config.yaml
hidden_size: 128
balance_bias: true
num_key_value_heads: 8
vocab_size: 9570
norm_eps: 1e-06
tie_word_embeddings: false
init_std_qkv: 0.0404
learning_rate: 0.00619
lr_mult_o: 0.932
max_grad_norm: 1.0
warmup_steps: 200
max_seq_len: 512
max_steps: 7416
dataset: "wikipedia_en"
Below are experts of layer 2 (counted from 0) of a mixture-of-experts language model. Rows are named up (a neuron's input weights, with its number), down (a neuron's output weights, with its number) and show model dimensions 0-127. Each number is 500 + 40 x the weight over its row's rms, rounded and kept within 0 to 999. Numbers have three digits each.
Before each expert's rows: "mostly gets" lists some tokens that are sent to it at least half of the time. This comes from a sample of Wikipedia text that the model never trained on.

# expert 44
mostly gets: "Re", "Le", "Con", "Pro", "Sch", "Col"
up0:497415527506525462503440419530532466484522481470528558555498402502536493498524477488463426482462520571589502489484544519494476503452535541471521489499524488514417540488545521499481476500469473503472495471442494486516515494477506548510499459408506530401496464582465532550510427553516501458523520570520512447541507480448504493494568477539534572524525541519529478576551532442493612503559
down0:554495479513499558468551511491492461523480506471464454444576478509558485441499391505491436561516475482471465492501471506459498513557507488447533446478519493491505520462459518482374441474498530508475528525576516506536508464529583531490482516503440518526405594510462501490482452529477488454528508539539489500520566522533519510447548452466460489549472529426486455530455507462593578528572

# expert 41
mostly gets: "Born", "career", "|---|---|---|---|---|---|", "Country", "also", "Preceded "
up1:507433443503513466546464545489474465467530479532448512498554525497448497494406553468490494588508487475511519521424529475499514508549522447529494440454499401548512511471521509518497566498454493555501457530519545456474527460508503421497434538523439505505563471485517567416568473451494516492527487474518450585488544418561474490472428538439514527519438445563461478512497464473501454562511
down1:541532459468476442411508480471473417547509417455447494580464543520425532475472541528496483518439497495562520477567443501479435511475514503481501485522477487560567508460471497538439563536484548466544452540500501455365450492416515507456488486542543519498467490487549513520502537482618538520505495501544496492469422502459510504517475477468551496542511528502569513507475552528505544531522

# expert 63
mostly gets: "I", "IN", "US", "II", "Kingdom", "IS"
up0:488525497448518531463527556476518443489503510515474467492499475530487466500482506502486544553528477518447383465491482523521446504489467502442506547533506482612439512491548504517516490436462470440485452483498551547486484499528482497491418523455434497508509491496486402466568491453448585464461536512549527456483486462486481598502461575535520570580464500531455448543449435533481418482543
down0:529455544485538643416479456474522527472472510483487553542491553494501464478482545548415549542534549520513492488507552407478506576470528525450466543491540477484519557484554481470559509525510476445485420522514561579493495536568472476526540495525468532528512573470457478543478459486466504508527524472573557528521527487532533469491438495500440485488424555552511549558504533493488446467506

# expert 8
mostly gets: "the ", "The ", "his ", "first ", "their ", "its "
up0:485505540568493479488478469537532567512544458446576417518560477449510469474510531473531538502445497547531450449514527493512556453466458475505470508467518507544484496476527444508598545480554458537498507453472448477511484470432507500545521417492610473523459460509547490452480464516584519484405497606495568478482466487486419563465498524545469497531444535504524499486517503503484566484542
down0:599497442574560586497591547514463484477444504519504620550463568517500494506498462509496442544520514514477509525509536532544518519544546486531535531484470452428469506521461557479448484526460497518489448483475548533508530546492556527476517565551407504496507549493452476547547411517476447573564447489468505523457563505520538508489421475496556512508504487469463472482494478545521482545478

# expert 3
mostly gets: "-", "New ", "de ", "–", "World ", "South "
up0:534475455546532496445492476486459514520545431533545537426470505403438461551532469482507515427573433489544562496539492557463454476527514511453552480451507536546533477530492543476515553510513498540425494556502554488546502511494443505568532497457574563563490502546527411479524450508530530455539509486456463505516506469489551450472512426493514430518547559449456498491568532512489552532457
down0:536510472442449473542470492557538466510456567442486488565528484552559541498569494486519421519525490520482437593464441468488494493431469458500455548577472505487505515474433454546425478468498520454580487446486501532482458507495515610467568486534498456459501501452465495514523527451415528509501568538527532491466503566539482536549475554518496540483412492557485487503499488489502477515573

# expert 55
mostly gets: "\n", "\n\n", "==", "\n  ", "== ", "). "
up0:510493500489461493471519481520493520457528501528540560474523416482455520533498540505485470493497479497473495474481551484473529554493591581560474508543571443469565444496511504398492500497482493490481470514509483490477550528510488519418466596490484517450540476480513479537481534425545504576469453483508528528458488458515484523465558489508518423497568510537470572553585460556596559416427
down0:453561444424525497509459474510448460485504439517476536439489462528463538531541517484550429566553564476538474496536502495453532514549524455489432543435468506493478464498528491536425513475491519488477497531470508569440533499551569506549443534538461536517460500539504451451510431463520495510538449525509469451450562439550487592514561493497551532542490585460459496492455439526516512567434

# expert 54
mostly gets: "o", "ia", "ai", "ik", "a", "Bar"
up0:584513491536525442504546475563527489511511487512516506548440492477454506558537519535535475479542452507472491477485444517508455463494590510427575477484571470522435526546512542454539533518512487473469581539460547429451496420481485555508549463510539498544520564554463512537534488590519509509477511506499494510510559458532550546544545471528583458520482614529506478488450498543469479580532
down0:433495507508508540497450556462489460528583498531486521453519439532499418480486477451457601485502488494444490556500497505444537532570430486515456539466451508570566527504475481547498498473536477500534481458557477452542448531517499486497488456544503491525414531467599494468459416430494472525525514501468465507462443529486520475462491496452496512499477502547628479547494450455577506462449

# expert 46
mostly gets: "= ", "\"", "between ", "=== ", "the ", "called "
up0:553475542601538471526502566472491453508531436532528484494506557469442521472496583521554464505466494548505409492632543409533563500441503597449570529544469437484494543511498483571532513535548488510513537435460525492504570507481478448493522400441493521448497511511453459488493457468514517537497483483516508479525497523539499504547484558553512502518537546492481466470518519466487486465464
down0:456468454509500554532488400449512552556463508501493518467551549531513491528476514491506484545441489490497541548530508465548459495436469478596501475516448475511518442422479499440537524546425466467481529562527564528526492578570526529500456530514490501581468452463446420526457482468475478484497519407525500513474417487495489445487460408493480484475477526539483460517486516552410461482546

# expert 1
mostly gets: "American ", "born ", "New ", "York ", "British ", "World "
up0:552542508480591480424520500485499492506483422454525488499485480471490566566448563530398546470461533524573473529571440528512542499417579506547545532576522439468465521511505456495513469539504571418565541506448461460503499488526474537489511526568496490505460432476537506480539485541442477516540506487525552474429508503455518523527523468522516556504534441499504488525527563577495554516513
down0:496509490518409497504472586478468518476527492467447452547499460561527479518512498488538451570489472431427465496449501497480524489518522520463525491416442503507490486523534490483481527436497501525500386518614542514543523522510551497498574550469493490450433503584581472525537472472501519461473558490546472592491471524487506449497536511461510428539488580562495464467420468504490498540533

# expert 20
mostly gets: ": ", "\"", "– ", "—", "): ", "', "
up0:425545523575501532577439512474474441521511441398446498542561453568482432532499553549504532604476539518485465512513530472453468488499492480520458530484509509453524498471439453470517511503476512470548453506568585481567481509478463518490523549507420472479496545503536497463475539514475581539518446504535581513486515479492526548525518480450551574503480522513494526561463517487544457509408
down0:610501492449441484463551442435507513534463509502519505409478582514498496502484440457516488462494545434568493481467451496519565523537462547512461476513480507522571419455450480543477520508494514527541531443469526515479410522473485496548501449510488540514557441514478533512483514370433512473540531530517442524558534554505525489432479491564423479506477509483534466484518469564493449509483

# expert 11
mostly gets: "ing", "ation", "ers", "ia", "tion", "ate"
up1:513512551499476550543546552459529463513557494518520459494384525501497521462596542467558440539461439436496521380505471529551562474522456530454555520535489532558470509574557530509482440532485512499450505505553489482484454536473543495489554488539479508551549492525550460534474472481516485506480475613499479443567414484477511537476480525517543433505544488488448518498538470511541499542481
down1:442470461531529439468407465504470491537431506509465547533569491512455517503449534568467457495557526586593503578451508467472474562427546454542463498474540496505520495448560462475513560466419452516505550542433468518475542503513517512485506528470479453484479531461406560501488498511468477492463464481503449517464494532549534464525541529495452542501486471536484512418443539440469483503433

# expert 45
mostly gets: "h", "k", "i", "j", "g", "ti"
up0:481490406491508511561554443463581475501490471448492515510525512478404495532521500557530486507499501483464514455560493536611517521483508569496526569432514440508550502521581470527438551517513541557557445529542487496474483505512544454538491552491490462457479493478462482507523524557451509482511504506577534439466530513447493499503444523621491523472505506468503475508481602525423453442512
down0:441447552546486426469542518525491465554523518504493538530518488497480415425460576496525420484541438478478555437518505481562473489449491564475468570583514469478541509471475508497515533542515520460502470520546579503495525419498441496560469441453475489512480503569490504503559562515519468498491570468530497569638533465463528441477483452501451492522527545493553488518542507521504488493512

# expert 29
mostly gets: "pre", "ste", "Sp", "ip", "De", "Bro"
up0:578528511546519475511521509520599448496481508493528503504537514500471545470495472530535436475510472507516419521490540532493477497503582455516539483562418615450492500518473556550512497517481517533486519493548451535507531461455530553459513439502454433525508508483496568414524534468490510483542524438524569514521483540393471499511497539535533575526528608506561450553530467564521535485491
down0:532443524483444536434517513441486590552495524431482492518508492536510467537491513503532594543464509485483546519453453520554528538563505534486437548476553489472524496487520458526483443497551469501506520511543512488411526505489426553496540547592515576510533464480563458530519489493500480574578461476549453491546474426587560492447506468503501453451541422505516550480547540506551507526510

# expert 38
mostly gets: "Col", "ib", "Ad", "az", "tur", "anti"
up0:486562487513507513481459538490494487512454502435475517504508438493521464539454481479444483496438505442473504550468508508495533499496497420533435482578535409535399507502422467522498448467548485462483474523530536485492486474473479522478469523470455493491553586532531512502479372454488462509456508427453472492457567448517505472453519514482562471512557422532526468442517516441452568455418
down0:488425546501500455532532414526502451516458444522551491470443558475473502388492503525474487556567484514492538514532473551519441457502513520411612480516489545474526546492520496513501548460457464581476508433453489446554543546544537455561468457501506502503469427477503476548493546516474501453539505533550520464566454508494545477488565514437522507494543570447499476535511523499532422517477

# expert 5
mostly gets: "J", "Sh", "j", "Ch", "G", "sh"
up0:504573476452468462459475538507460543549512497474543528483550535501450532539464527514565575524490487493416519432420509451607505515476478467503427500483540482525478497457464561484499466501526540561459579577520565517500474573462475486528449496468475441522587476455503472478612451541506518460516429492543454498468480538469479539459491495480527493519536476483450546545534510546514440486471
down0:503526582465435499496465501594492537515520517450508490567429505497443439454454511424491469474487487495529515487475497496416486426519553483495404496478447531489473444507469548566498491515513555514529490471493435526500511522527465470524506523492532536467459507476481480574514469515564455477483504490452568532424482521470473451619510534508489440538511532562504543592451481513512405549491